config = dict(
    num_hidden_layers=9,
    hidden_size=512,
    n_experts=64,
    experts_per_token=3,
    d_expert=128,
    d_shared_expert=0,
    hidden_act='swiglu',
    moe_layers=[3, 4, 5, 6, 7, 8],
    router_score='softmax',
    normalize_top_k=True,
    routed_scale=1.73,
    balance_loss=0.00241,
    balance_bias=False,
    init_std_router=0.0298,
    lr_router=0.000518,
    num_attention_heads=4,
    num_key_value_heads=2,
    head_dim=128,
    vocab_size=5157,
    norm='rmsnorm',
    norm_place='pre',
    norm_eps=1e-05,
    positions='rope',
    rope_theta=10000.0,
    rope_fraction=1.0,
    qk_norm=True,
    attn_scale=0.0884,
    tie_word_embeddings=False,
    parallel_block=False,
    init='uniform',
    init_std_qkv=0.0198,
    init_std_o=0.0,
    init_std_up=0.0198,
    init_std_down=0.0,
    optimizer='soap_variant',
    learning_rate=0.00278,
    lr_mult_qkv=0.5,
    beta1=0.95,
    beta2=0.95,
    lr_head=0.00609,
    warmup_steps=50,
    schedule='wsd',
    decay_fraction=1.0,
    decay_shape='linear',
    final_lr_fraction=0.0,
    batch_tokens=32768,
    max_seq_len=1024,
    doc_mask=False,
    train_tokens=372000000,
    max_steps=11353,
    dataset='wikipedia_en',
)
Below are experts of layer 5 (counted from 0) of a mixture-of-experts language model. Rows are named router (the router's row for the expert), gate (a neuron's input weights, with its number), up (a neuron's input weights, with its number) and show model dimensions 128-255. Each number is 500 + 40 x the weight over its row's rms, rounded and kept within 0 to 999. Numbers have three digits each.
Before each expert's rows: a language model's description of what the expert responds to. This comes from a sample of Wikipedia text that the model never trained on.

# expert 40
Description: Word pieces right after an initial D, G or Th, as in D-itton, D-allas, D-unkirk, plus hyphens and periods in ISBNs and model numbers.
router:515507460489491466495457517552555473519433521498453524539485549482499502448483499493458508496461508458524523514448548540456512578522470545497482422513502509545459448478479509587429472499565476526472470453518521469448478444495539472499440482537447545435467464437542490528519458425520524520528448514517525481515524506544510449486557557498461567482433502513494473490479447477416508488564
gate0:459483425547516491528450485472444510604462494497447484479493488491509534432483496518480524498498580469533477579477465540511504448503455509482410505519556516484419529522405539466495528517541510554520450459552495546452537470457473487502496487476480455540509538548540488473474545550541515537518438534414458449479505482499563475550507491499494509515482468499521492503472486564488550549495
up0:485491491527489515466556543383476471522534494504471506493545513521565473476603395504420566518534524428513486498464489542504472567503496567519527476505447585552420444464485503468582508517447507400500488521461463501523547535535512492511485552488563547410533484475440541497579463506533506529477566454511467549427460513495478476476475475473503499519468533509492499488509478484526484517563
gate1:468585477501527474460555468424517477473493506467438430496518415545521439501527552495456502485487449449500463542513505544496438501500452481477438509456513488518431516513443525545456544516523457515485480529543531508547491491500516527493460489514428530478468455613498440505508501502495495469498532540529527545470527526507512475580431422451452431527462493482486486543497535481468472511480
up1:498517534571480488539484423468547500531521419444455438529451463497504388498506556475538486451531436505492485542514511519543425457501517480504457478485528508494480556456490499455524500476465534459482496525539456469548563481497463558518533446459526519563490518494479520514544506537473508433577526512499503550528566541506464517467514477479498440477482483534428424548501552508386526538540
gate2:521461479478444548566446461553492607515532441511452505478443536526497509478497498566538485504555481562495523526538574482575493508507513543549397458524511449543500609413540544518519527430492499423502440440503539440493522466551540485497492529589420563509509516410569433478581535426499454546465484441477489530534498527444529515489481512489519469470529465481475504483434525492499526559500
up2:452515476591438504515422491465556500507523511469513503458500488478464480449539515489517506521512575537508481493477457556494535521474433498479472489525516529599510488445466465479472536459542548531472483542571530519488473487558503518503484433469469515462531528518482524504567480535508442543522550489482532504453534485526544484497549528489492512497448454486507471497513509596546482554585
gate3:496487495522479483483490516518521434543414502453505518538478500552437543506570503499480564524526489486517501574538457582489555468475470541490536500521516542507454515476476449481516481558566460542430573473535499503465470504573540531467472466421466413494486529474450499459526531482513465499493429458468524580452490494516540497567489537524509471472456465420538516465551538487467572451596
up3:437518451578451492563522483524513579509563511531477480451491473529555463488484542448504447457465501465460493497513457554476538473431518465435402496477463492443513472469610552501528438460440497490572532436554544421448480492550529552598487479545492480421527467517549420528547477492439462463528496494506468487553479499577470381476507499481488438495463467559472430476535500495483537433457
gate4:491469452480507464585462536583437555498398440602508539521468541458510525521472511516443570556518527514537499503495475563481433509579482458538482400422475486454468483535561547503567489532428496518480495473500502450533539537524466500529489558432533571472515522531446430545525549508541564429539482516485571552485522546529499412432555537515504539545497527490514480446507464403523538499508
up4:449503473425459537486552485495425495525523500460549533489511491509446415531501498505466441450470521457459491497563487526495502533500536557530472445450451547464511484543569581517529480522459523492515552438412464428545455467490563476515543503527532459476579423508445606486534558488522542447495436514488502528435416466524493525460554516451490477476481503525500530447499538466460514491484
gate5:546489513554488578520478510553469551489472491563504480537508482570427444455514447484531535522414474490525525502524534481485517494519362524551486510556466535470464477435464583506478496536538517516442503487510466452507524508503560546549469480514468600443520515512513530462472547484440524545525547551600553505497468512493577517492521468601497474504623431558445499502461474551466462414554
up5:506520511616535502486414518529520498515490526523526445479474553526435487463462486507506444474451508518512531448515468496437481465580482560441504505479488548472515567452452513497499597561556509429500537510526484511458510527536492545517514515473545539490465545466521522488505539483522459506513521501522503495514524494562515503409509532497467560513430566554518507508470539501423492531527
gate6:522525503480579518447482468438511449506523502498540468497503506534524514439494543400535502534523447496519442524473490551544517577519486472521501491506495476489523487446565532442468412565481473530551459515583457529453531434547525522503536479533540507458544556517513529475500456518490488607514560492513499497434551461542479469561594521448496526553506448512538520482494454476506528463613
up6:500538497593527519520546516535545568514553478477464582439534442523513468441471472498539500508457467486523471417538526503553460549565512571542489493437534508520471478527524511574537469537449466487483490475476465561360461528462475478503476512430467435495576512512485509394511437465479482420489510499500531519570482489487524490456505539505488446547483515500527476498495473535493477503553
gate7:478507429425489457563483442527545522493454451551485542481421497487502510440429513483512510510562519553481469497470496499561557542498527480480384445461555501481495501521526528520486504409528536483498503430475517514497455522565519557504414454485462516581491475455582464510472461452479460496535547533519439541508467541474530511514561479516432455455510456520476539607437482438516451517500
up7:499538481501540518547437520464481449529522529482471510512465507495484523451487455508448472484580456454496468482440494490542481520453512432484537442499472436516507471453421474502492476594514564480546474501440574532542617488489446485523524512538500459524446502555521497455463460444500515490442481477502523536599544501482459517434506464552529460557471512461494557473472453456518573471500
gate8:468435513461465522427440501433516561523527475466478486448496448547527440528471481486551516494576500511529484483511545612482548547472544480512482506528485563450507461556439515529381478487540578455589497478457448442423525454512509416497463501503496520443572517521535509552449513501526609563474485549547466532501441468565484476523461467502563507527566441454550471464531515564511390532437
up8:563564435457525500509503497423463560551538505508534476484482539492507486543496521469432482481481519506529508494504591507582519466539472512517482499465466413531497400454456523491463520476521502486532444465510522453528537474486519475596479529545489539536516396511461510537531544507488519502496545546501488524512535497535461523487558522538477502550499508554514554497523500434514531436453
gate9:505423508597446553536541526488444408554534497476475503481499488558493527488540538428516515565468444496496516493469500569495511474447492517556511486556506437465488526472461492511575581424500519507508507583536519498500478480511431529449471509519576579544534488489540472489500578457538461553511533472447505536487431561605447520559524548589519477505481481509486442483564521580519499468533
up9:552505540434558488498560504494505487506489464546446453502485431484552489511455503410474565465526485539500485475494509510499514472427584460485492474551480565519495465474465587540469504532507482475495475505470481582520494558508544427495493474487472479543533447534489526489627459443559452540545407474508487525447549459443511486503511470551465582516513532573477481497522509527547551554540
gate10:520502468480559528489596566534525546496473535555486594504491549524571450488457544504555509517535485477476481419541552533508500476517503483537445496482551457441530482450472544491476523546493473462544447512529509494345447543461474492523491468417524472455409453452446495525480433504434462514451476536508526471481469447457478485539529448499524526479504481468501506508454475534537565467552
up10:452428461479432454499487430539497492502463484487502499392485477482431492528535465481517483471476604560494447524492486527414456461503386515496476506529499542488490469471439472520551505488455433485555468534509522554522478505567518528468429447499524533503528533465485517513479401541473528499550502524501525494493502475467486505506475489464479470459552563536405488535484416539555519520480
gate11:461520486509466506510589410482530506492449490491450450391462460455474463487505542533472519474489563511506504506453514535489514551436471466501546466548471591482516500534470562532544534528545545475523483476542436508514479543527561490488479583481526492475502440500443494557491481482569506555540495428438495495466455487516511510528510581497545560449535478485485503483483581567469471551563
up11:541531497518463516504533481462503477467504475500529416490492457457505582570547529491408544561526494489553533550484521539528532539517489461453444459537530531487540520565488543503578573466461529458510512512443590384572552521498500545464498450551491474439479555471501445516467487579617580501442514517498519485520553404404520541492483518519495520487469455444511493475436495450532519466483
gate12:460566495513545512518567466458493580501510499470490536449556485549496464529415503502497518571519450475534508525535475543505467589494518538478522437563530542565477523501500532523464505471512528399489490573558461448440427553558465519521556562482456553555446507489555433412526536518520510460513492481562453492508514433543482497485526493471476485480549508546503477531551375469443516479563
up12:480598462515534512521572536492446502495445517545548414530546503532497588463503511495519481477494457445415492485408455587514581461483487438520503432508453579481529526538434464480449440546455448551482517497488496513494444460513451530547545402532478503535544601512458497520537492545549431498429490506601491537504525401522425488531577512498500492512453500493486449510488498469503509512448
gate13:487510457575511447504507485469504471472544486482465446511451545479492398451502489464556586495456564506486499584460472507576432558562486511437429513468516455543597487468497501439548499486496550543432469576517551510493464493498462515458490476461538496437549510512518490412507570491534547434483497463461458504570537511493485538472471563500471511456586460502498494570468482542516487533512
up13:510488532509439462565413504489542549556454497514436509494474485503547497475465504531554497526512630530416502427476458479562501566468479522544502476458441501453524457450462481519530500442564430465491491552466518502477489515515485560538526578526532459547452530555545500503562468434522428446439478511511414476486554503459430494484489546429542511477571549558518517541599466491473524494418
gate14:517436520518435572462545490487540589543552471475490472530517475465441559494421482546460492448503515532486547389510509533539483528542454487468518504473442494509545478495522475443468558480531499469493435458468565553578519509463523481508405496550526509434487496490474472549554500454482520477472518479478424520544511609508545498534463470504519550521503498455439523491612568503455504459521
up14:524461453494406534508455440535487474563529473444475521485532503502504510466464490478506492491472508486502412510546454499492455584449497533499512452602508515482564477496492508518495538510494563494536428527605502448522463531475478554485417454454548594421436436487491586531492479454461588565508436539467544490557439484445550458492563530480532511481491509526547518553512486480453395523470
gate15:558511532451485478466490571492576419481451496548501574554434466534460482451508482442459508549529467534541517459523485589529527479496548494548491474517510529515525522459479458528526477539489526537503509501456536484610476511463533541522482423526492483530500479529456497432551501537512464505527446498583489528493437507516479487599532513492553484554504477507456515425534549507529491490480
up15:539502544486472480476528549577500481543520519499478527477415531506547477572486455493472508473490475485489582532441572500501549520473459483465488597379542500581468447514493476421551531504538499484560454575586471525496520499509429531512500489541567588517511432501480536458524564445511480474489505451451468527561499463500484453496506470563540542486461569473511520472514516512538448560493

# expert 52
Description: Early word pieces of verbs and function words, such as f, ri, acc-om-plished, According, due, ref, contin, sugg.
router:508496460443526509439517500527516440483573528427441540479454586492550490460452468540570488509503422450470544411502506504546506537496476518518400431535482495540491531518454548553517425415536522466460579505512512492605528474466538544512532512482496492440453581483525467466549485493536509465462532470450421453457522512533540497427573551559518508521559498474523536529471585492469550480424
gate1:479514562486415475517514485511473525485470482508406501484537552485486459427481540575516500457528474499461552418558515447539470525485515482514531517517449456499479545531508557390545543502482522502457494476482482523521563438499473444504542524483527477577469533488458430532550489459507456542477513429600465526468567444499453520530502476532494467439511518569510502463543523511449505482521
up1:481455448519499508417525470530526480630488537520610513458449466496481483534533463509486524539506513550497485526589455505568505518432537513565511483519487502418475504544496501508510462482518504448568533534451465487540508521538464536478445546563516462429467482561491595573475532427452477512500508551482518525482468488461523471480521483462470446545540532516491538507419435569549530504510
gate2:443494560470553540452507408479484547407493504546471533421534525546545501491486444486506496476498494479496544512485461517562448495509452452484450505499597486516453422486508507414484502429575451535433510414496522548498535466475539444483389498459501503486497572499494541437461514510550515582498464469462503522515480466519510575557477538527525545508514526505474455554523518524488437545506
up2:549567425434481542519529524456449493517511455496510465567459468499495443496575523473477525504586489544461491491474453427518490524427426451508506462487447493444525488498491498554456550522456504455468473504440448523550485509476455568535496457547518494470454449444550561410443547495539510447484526519529535513498524528526530554499560393502539414476535533520516428472494489594482465490428
gate3:473536514545501532452510541460481475532533525515494540468516480487503535447531494547592493501501523539519478528483468504488480563525488537520522469525486522483470495473531616548502488527464495604442579533478465492467579534529503483396500538447544490473522466488518530541482555553499551511509581472420468564504535456474533440475479514448518499541524473548407503540487541526565510529504
up3:461438467490479459549544505444552526403512518550542525477569481481467459523464523468474453530524501553478450501533518537510494421521495483410541455522474466498466489508559462473441514520527485550471536565505535517501457467447507460464577478556493439479568434430557529520475576474577486492552426541548513540513542501387540484481550423551489516480351463459446484421572420483435498591475
gate4:476448446578560503520533433497486470493524544493520481425499520508518493518416529532455514512442441496503527476537500465543505487576477508551527548462510484527550540472568455478450439473578422548490526498542481474454484495484487527510509487541513491427608502495496513479544538559543500495582453495520426473502478438431493528495437526482429598464480563479511505465510467499468490528468
up4:514440508432547439434542406517519450460550446517471449580500513511532485478528478522484488515512575537484553472482498524514496531507474555512588497571489451483539513561527516542462499497478543517409463554551547507524513516588506575486542509509393531528463402482460537521545391522488512478471477466423464577442525504516468442448507458490500538522506522524528506398534462482480512488599
gate5:458487473456582527456531492485504499532548524569521562490472504469574457492496464486533564470570507408513486455478525461525496484494522488493441478532590539476480502521429553491496447511398499498464518515494509505570457466525452519523519576479553424532455430505437445472440495497609494524488568485460478501543567471431493496557543418498425433410508454527495492503478516508513515477502
up5:541489517519563505531491518516476461553510472523580507484582450464483514471570467441575494494556524530414476543535533583497527482516569463532446494452530496530485504481469460597526568538500511497513497433539532492430446514512543526449433496501488570563430475489516491522533590545463479523446539458520507479516582505531536570463521432495507508509488485484593574525508456518542475523509
gate6:421520461500562502554502486481537442517555448521475497476477487462512532482461502532503477477521478495513543472506489475522479503457552472503482479450506512520532536534515620537505451475484563455494432495475465486463462523446514520557542413480457514512499413472496354522520514516427518524526498468513475515559554515497497541503517474522558506540501448532465530511423453524450460544439
up6:495503503557484519392461498540452539445425499477506481476540510514535443497466493397485477510503478563538441453500431474525492585551491487432504557511473473520452578514502485521442495485463475442454458465498478477514507485508487520483485471435507473460569436523558456502473544518498463500502498546494543505529472497506513470491507556451545549403466555493572526468525523504562454493502
gate7:449535455535437500495498534493507509508465489453457503525428493487486523543483504476474442486503535545468429509531396470551568437524496563462459490509419465532458495498417544480547580506455520539461488517508489426500493454527564511503466507433546519526464536565589479456536460520493447466553484518472520529487466606544545451513563536595553560494532499558497561518463518519515518583543
up7:499511503506572439495427419504484561438576481494464511465462480525512488472586439514509530533501494571516481524491492529563535476496437500478431505498504596520476497517540489495464500474471533497517492497421480507591500520455441492490477455525457510409551552414526492442478461489507562474465484473589524582522520434486536460519454527562494455401394577509535492464516450449501532532484
gate8:528474550548522464494489474499498496582544474500451520464525514490510589431453439506452451479540478484539515555531474467488488514396518499431542491516492555482464426541504448530524538533501524465592481488484494509532504468483600519505437493416455570543499492533472535500538502455436497465477477538514429485467572477472548560427489611577438499529469472464510473576612503536446472610504
up8:528528478487496497431493507489531518492488481502466454554480499433525478475549547422440492429516491610498448507515530476494532509543488500456471470444464525501525503501489515490512521448543542459521509533484557488507494473516449479584476435478473507504465539451461501526513486534470502446522510527524429484521441489524502505468555509534446433478484556512540511505520479604555517543578
gate9:445490458509456491541554454490496527477475479525476532408508461485476489525438481576550474547520628435480487476494537476560445402411549533516477497473505484533455514526496398473416463485521505467521459498535466572539409569448506476530536518498413490482510515468573457496492561541510506492463574508455478484458474453476524574535491519477433500477539582505483497526489541494574525550498
up9:560528591467552492497474466549449505479477494545499525608484519542594484520520494488485528509552505585525519500466507470451514546537480506507513474555482521474586388491505497463459525456458514500414485511473564481532426531512578419492484450491601475550590498529485503532467488466443480547426461475507508506523452500504513556455484520452510469556482492532461524481546483494526436523456
gate10:497549527563544482524472530472485517466531535422464482526507569509518493592560453533520484531457521482433466542471457493492450493531449571537510467465556398538394557527610465499532503481461525503506438526528481526406509555481466508528495510525552474464488504558485528564489450491492466520528473539463481490510515505569537537558417431522510498564521422519518538480520535531524504468463
up10:530505538531481445452492494516508522504491502488484524449477534511485497464508518564493538534612501554479498460489555492501426539495474475520612482467501480502539513505513533438446549494578490416505530463473534541478497508547370551467421519514472524524561471474528538519472486440460550519500536483493471457557454560572501476485482501468494507529522580476471468562508492494514434554522
gate11:470506473480544475476494498453527479493487475512484553468506504497521533538517454464490517494500525496477481449458508467535465453478507527513578497439509497480551479492463513512552506471482484496486430497524503580559511542473484534470509523565547564471508529434545494518482486474539448468452490515501526524557463533449516473474478514511449462557453467541476493571527485555525495438525
up11:509461562474435518537452465569465531559504474533541491532506463519456482495466520419473470515498568520459482545556551533478484519526458510512518443549449523434504591532532551518516514456532539508508465504442550462470498433526404482520511513506486564470510571492525490545560543490574543508567399419517514508514485500559454480495460470583482466530468424538472513546458489561517535529508
gate12:525509551559441531501501544495487503537464551477472468465496476548544454482509486526532493453518443469461487499450482558495484481611409533537434465540466516539449440434521494520508450482450554523480541531530474460476536547472498538465533474468480434482503557546450460516430415517477530473486529465502522503466515500518463592521574430494463551480543530486452514506490502459445524503492
up12:569512552476607496485453509507467499538458459499539443502565576507537409532453487536499562499563519523552485524491522523424493461489483486502512528515549486493575494533580484458519521496484546559553538559519505438533551492515498528519482464550496475498527519564554497475483531548467506528496535504579514522492518559472530467489451491473446500476501542540501511593560495533501564530470
gate13:494526424492525454523473494464477502502542504461499468515495489516441428473489562535437569505471510569476518513485448468521476514489479526499497398503523513424447501461445500526489464475504527576491515516449430513496527515556479511535529364480464556565476550502544527474493546440547450459526472488495475441523517528436549443512484508446414510495571467441471432515448518474505465515516
up13:441494506516604447466553509495452520528445527490443515427443501468532536469398468544513512492498485499509491488553509485549491454447467576487502526589496547536549460539469473477484485503443438496514556437488508530504438519540500426500589483580489491473485490567511545504487553526534479568500467474484478489553506519472566476524529530491545464502543506565494540522474475533498462533440
gate14:534507494559509481504443494527491460497486569506485555528543497499495504524467559569471398459425496420569450530497512496410524526505546513487442469511460478430462522528537548519520433471544512487478451490479527511514521440449531479459446506472485506574529460453485506475507571590497538516474490458478487531412504478506501501422371510409517549465523506508526535469447579484519534482472
up14:594565513482547537539486473591496486514486495445507551499544573458525493544493563500497491524599454459482492534496516521519463521604446494503551497452480443457568447536493468474444485562477555474497503531463475429490548448454526542529483523480499481578477466527566532544508495498480443469531513492556449507477571436511435525466538517538471497512479453469455505476489489588566433538465
gate15:518483525527472455539510476493502543519457538518503521499537517523537467503533449558486531515421475528477523494516541470489485415530453517515525477467492464497505542523451445490515429518513505483532543476460525545515487499517536437483515488414532452495551436499423515514494493543477477492495502483551462535552442497523508511565536488550460527527434486491554518488433507537527448507469
up15:520503467540472549500483462482488458537508541460478534528476531484534478561508435453478444565486487465494476496515451524495489533484422508570487442478427514529463493521536448502484510458526435526468502528540542481458476462471542502448527554577536422473554462569558559562514544526492550484520486450514516495523473475560500484531465547490503536493513474504539430459477526506516404537364
gate16:554490455502488494506499496494591467519507532508507502518468494548559474579515484477574551531384494532500581427479456488586448571541423479493486520565540497480550495546522492441492536518546510503528533383549618496487513564566497531519469507487546488510493544577475526540476449506552463467586445492578558492465494483513506475516541527499479489515575503553469491508549530505496527558523
up16:518527483538554478510523529537502490499440523475457533465587505487545475582498502457470506540480524504426512535482520532441460475540525451473537547429552495488419527539508488550472528472477527543525523496536453559486483463481473500536549470421497516515414510410552507415481513486598503442475509455507519577551509420488483496531520513499534476516540486506562511520569490546555564476494

# expert 58
Description: Stem pieces before suffixes like -ed, -ation, -ing: g, ac, res, comp, def, app, as in acknowled-g-ements, em-ig-rated, app-lied.
router:563494451513515562469531517513508443460598559480444500549478572448512505511540546479548542521542496449584535450499540488497537443535531448460498496486480597596474511462485426509501498511528433515491483549540470473559476454463577516521508466452499427461449480560454534528496483481438572565519444428488440538507489531547471522538513545464504512460487456596467494543527516543573493462430
gate1:532514492496510530494515561475502487528505435535465537478526496502539479561455554513494503544458562501566515457457455527541479452458475530460514376550487574543435437538489512527525485544489479515486469462543531441476474565547527496501513458618495427457533475471452514587450495471533522498525528418475443546549444497568514496532520541421508478524486499473507405408517500493501519528479
up1:459508502473526490510471538505533476517548502478505496494420503488517529545465539567584547517629469443509434496438416570510496513498570525415506516596483545520544463526466493557499479474495503523470552461467457445426516530511480470496513512520511567446437512496439438549467521471523472567495423477479569503466509527520556520534510457532511506519428486501522510521474535525492465527499
gate2:466539484572559498509430482490444471457504477463457531501535479523515509442461490422587504525536494491517402484555514508549443497553536524505464507531585523495535466525541529433530539503551496492521488449479541493489530524461444528425520512517472551490544485473516426445436440491472501464459589548451484506529482546428456474597482496604487461515528539573511496476565551574496530430557
up2:518518551497460482411469464516444545491510491501497540560480482495482534386534501429447490429507503444489509488440436535534537497529500519480503474458491475487572506531541473467457471538493497419381493606520475500481494510512530584506466463483445464488452517547600482487511457543525483404463504504476570596496569545565522524552552551481461509478481456534484562489509476395544495483484
gate3:492474543534555507643484493541471520454612509453486444430502472551468495465502527499405503493532475508502511459427524514547523491499508470524519583450423541575471481497481462496438509504378571464471460455527501603522536482535492472477472500516495441523595478524483528495481508525528541559443559508476506530506429601449581511452465472462484488557484487396494517509592521529478519513450
up3:518565559541554507462552501595450518476495456431523483515491487468510491528598539485473446479543599517480486512517533453489447433521510447533441448488554552514531568516486460518519485542456527394509531498550456479481482534553499521517517512500443448474534508475564512498503447524481500508455528466502479467550445494522517527588512480482511429490468536504528527493451509475494541412560
gate4:516506497562467447487477514589505492500465473477482575453480537466477524413562524551564483461505446471498526551509471558505524463465470510497524472569508456561566539464571439435562517504433435493482541601521494492503480542456562542477440480478467460467543428575502487498575457484463590498524460510514485509462474549528448490499399506559508474504408469526491479471511516476528495493555
up4:442526480513506470433476487544522562553499515505515561494529432480559530487520532518534511510494429497444514525437518536463502504573569505484560513497525511497479488465495569540541522503470500422503497479395565569503426471493559404447449505541511490543555481524503466524487452456565477497546503514548516470447453513503425520497528482496536513530514506559457518511454443496483527552466
gate5:472565454464477508471606511440517515473482487502509464494499555475404505561516498464480428474441457548527409495469454475505515521483495500515461484485517512542475566455506565495466539570473469506523582494423477462531442490521510526475475482471526531574531484532490462500505489474476433450469466484541515435468472568536405460558530486531466503427524527493480450531518495489488461482526
up5:508516551448542538496527493440451554535464526574509493473508509518511442446469464582520401454500505512438545439475533529458525493460435562485530562509477455495468483420562530564473452519487511538489417491532557544512490478549494505465554449503517491513429620512481427509533534514491457477500472526493452432514437512477451466577475500476496469436426468519584528615474541485552491500497
gate6:466473561563483459503542488511457459531556526557509461483532532468533513524531451550504504514485501514575485454506430503582501534507530426467509496508563534479534523544411485439471448602498461510425517501504564485513533472427533467504529495544506448464523556496549556436520588523464539440508547519580527515527453479442524500494549504493508611503484518494538540423568536569516537423572
up6:503515506522543542429578464561545561495510482539452542456459478543498566422499541543505588471437502532584529558462513515543559474514509573531544536499517594491525498487539556505445437579496503509550525500498509458519451515500545627518503410499444518541460532491428471456517473564510504488637443499469408475479488456457448487512530554569555478494506542455516520512520521491481552454476
gate7:493433435536482516474494518547531493524531518526530463500441514508508520526507521479507562529513533526480488483587483465409516544463528510450488486417523524529559490494460505492495516443501472460592493573486518509476460480452453488432447485459434426601488516529503508547529493493525549566471551496470567504574551514465512508493584538563439479476444541445494460444504515491449453564485
up7:455503525504481537513553444486492436429548524515497527440481567414529498519528490504566525462463497554515462466473472525404555501510524448501467488567532473566517507477499504465500574534455450511465471554444516542527469554493479436413494457517467438484557396469524537518460424510550502538402573492502496427494511516511527520513508514472506556415530526474482463524500528455472443522499
gate8:546470483486509522518479438459558425550493539527508416516537492493490512500473562469502572439550560517536506451493420511464516543511455496498527497504497526515478468482541542518464572464499459545453447434480511476434453467507495465507474539479415544513496586545523485453557489441537453439557419503543563467458625547408514467504505545496540525513426524458578448460462394492533477454499
up8:522495488403552471430453449537456465568507500475527544495480443506533491523504526459496456487548540526494523416502567481482475512485508525500498479484442539547435440440472557484487581442470515431540520535478528526530439493507506453527510513461567588441488537512519493587494471454443562544476564521548538499502533465496540573477540553522539559536494525495432460532507457540501481513540
gate9:482491554492493475479492528477539431513552486464501503557521504549543452518515469461439535601536477499513495520523524531489531493527477452448557557558496485518478471561536510509503539518471443528499468500475519519491438485532415535505561459442504428510531421488431531567448396493439497559526451490476504541450476495523478453504525462456488471499494538513409527505491506548538430545531
up9:549484453503490504479495535553566482519548520495500554571450500553498511499575491536497437488507508491519438511503480527502493446518525527460473550530545461482518423473483423502524487509496523460532427534451490491441481424478492489491500495403497468493469515485481454478455541579537471570450481533544563512484449507529435521518556488563492475485560502433566480534390495404465502504520
gate10:433515505465540510482528572463439531530583514477520510545492584544465515459542414480478516550543496469502453487564517547479555532520489447483506523515445515533449487539529443490567474467507507490500508479536496512451501454489541461500503483419502480589433503437472591575591469452540509532464470477489462513544412460502604442463478520475469411534452486442458489502489542511503469497427
up10:526504487472483520522515515508516513463502482489480469492468442515508504523565501480516496487561557537457505497515541549452521530585474441587477530435554543543499540562478451412477540530495513552418624480544512489447471507502566558462555540451523521523483601495502524532462486524501488467447501503435479470520563494460490505465450465424431486461490512539485530552452519482630426539522
gate11:506450544456596442477488555537496556551508558491514549550529431518560532522475477579512497476525590542466510450540492447573494474436463461471449546530453467475453414529467474486539476551508490440438552563491553598514540516489489504497516495469551461495456466413413499557478458561488558465531437474537444506479444479503503506486529471483576540497523473498591498500505471502495497431462
up11:477470450461457473495495492509453504533507534429471514487467495539560530465435496528491453473496461525491552570512444512520450553483420528503472473451535485532606457433450579528462466497508524542464469498513498542492538470515525522560524506520501559511512503521573544540426493613520480505460564523567422436467548452476493495393516481584562512510533544519449499478543485467506490492478
gate12:452486537539517500494445580546455450495549482518490563561467502491447544482552479494479491462551535544499476491561528524564552511418514479512446543506507447496530539535505545507467494526481525563494549590472476554501544496550410518497490498518466504449512526560475511521460545491475540438489473537512469466481501550594568508407538519511543583535560533458516547456491535447495523499448
up12:550535480434516508510486491405509523478496518479518504527530502503515415520520442553540488573482545536476525519556511459452599470531491556431533490444474477443499454537526486523484490549499486459476513523482467414565526461436508518446519447475428495579531480510483483476496511498532475526462490602501483472529474485491533459537516501442434476489506515492497522539523531471457535481560
gate13:500552434561482512525550553561450471529424465484516470429532465548461524516485504504454465592565522418465505466507543496470509491481473469494468525442508561497469500519475454558459505483444457519506449562488498526501575528562524405402525491464566466511489532470426525495525509535453546527532525516392448485432555452491525419522534551475531509555558513488499476571472574559505479525549
up13:495524593598532484507522516484491552426537590449475551462549531502513443509444481494488600540522478517536549542581517482481439439476496512482432578445479504564494502577525541539460520497533471494431506519579485468519484513495509565452569469459525485540515562466563452528398537442543522467493470497517499486493549503504511555493443521501582510449518491474500535499531466465480507430490
gate14:474526523529497503479550473527446505461443502539396527489514475508571497564553471545497507484504510513491422523477572458486500532508567533527561454425534539502535554545530461548480536463508500517531516487529609471509467514493525555480491520498518454423486442466563510517559460472457406467455461534512536474572476522478445606552504565565498498478478488535465525423506543458456461437496
up14:522543556478433456522539422476493526433559525467548459545565444495473493491441487524465503509524481485532452610556483556456526463529563492482546501489577478554416478512536496486482502476507543485483494571535538513530456456492500426545501383542471561513528536491498521487443532491527495506527511508539524501418510521490558530388463475527539482533523504469481632473491509526459565525530
gate15:546459473577477463538494574554478504484604593510466491560519568479495493439491474502524539504418498532524469559545416472519479461557523536498479537529491511535481407536540496437546553517547466469532470537500428469539555532483569536486471449492505460509464547568462439538519512482549483504494585494486468451455533492457466522470447466527474419492482522454512483519520526468493484472511
up15:474538490497528437485473497521446448499411590464470573451448556468480483468456521559513499485463518531484513467524553457538487447415544454554547588491490497516468526568476519492549472511527515483491589532467483498522485499499560494555539498556495509517489543509513519485516507485504496510488475503493469453475550509534413473548452530434487497467462509481499529452425474482499494550483
gate16:477545459532478484400551538518439461554545457554450506511484545442481510492508516509584552485489479537493555480506583443480490532541515438501409530498471462500525496539552414427567454437505492482501539514430538461522509519531517509561465504583453531439564512537476520452485507511555475503487511507566471526539546509448530474488482532492448572435495542454494554553520457497472519437513
up16:515506537484491471495501575511510506515443469604470500529496453519518545484497437498434439473554463501493475501494476490552554438421513499550605508508491495572565501511489525518443523532493533518510498464497496511464476538455521483543478501518545568509436468499477499463461543448469465498479527530499525464457461525510497513540573480530516531517453416554468502466486475547468475486453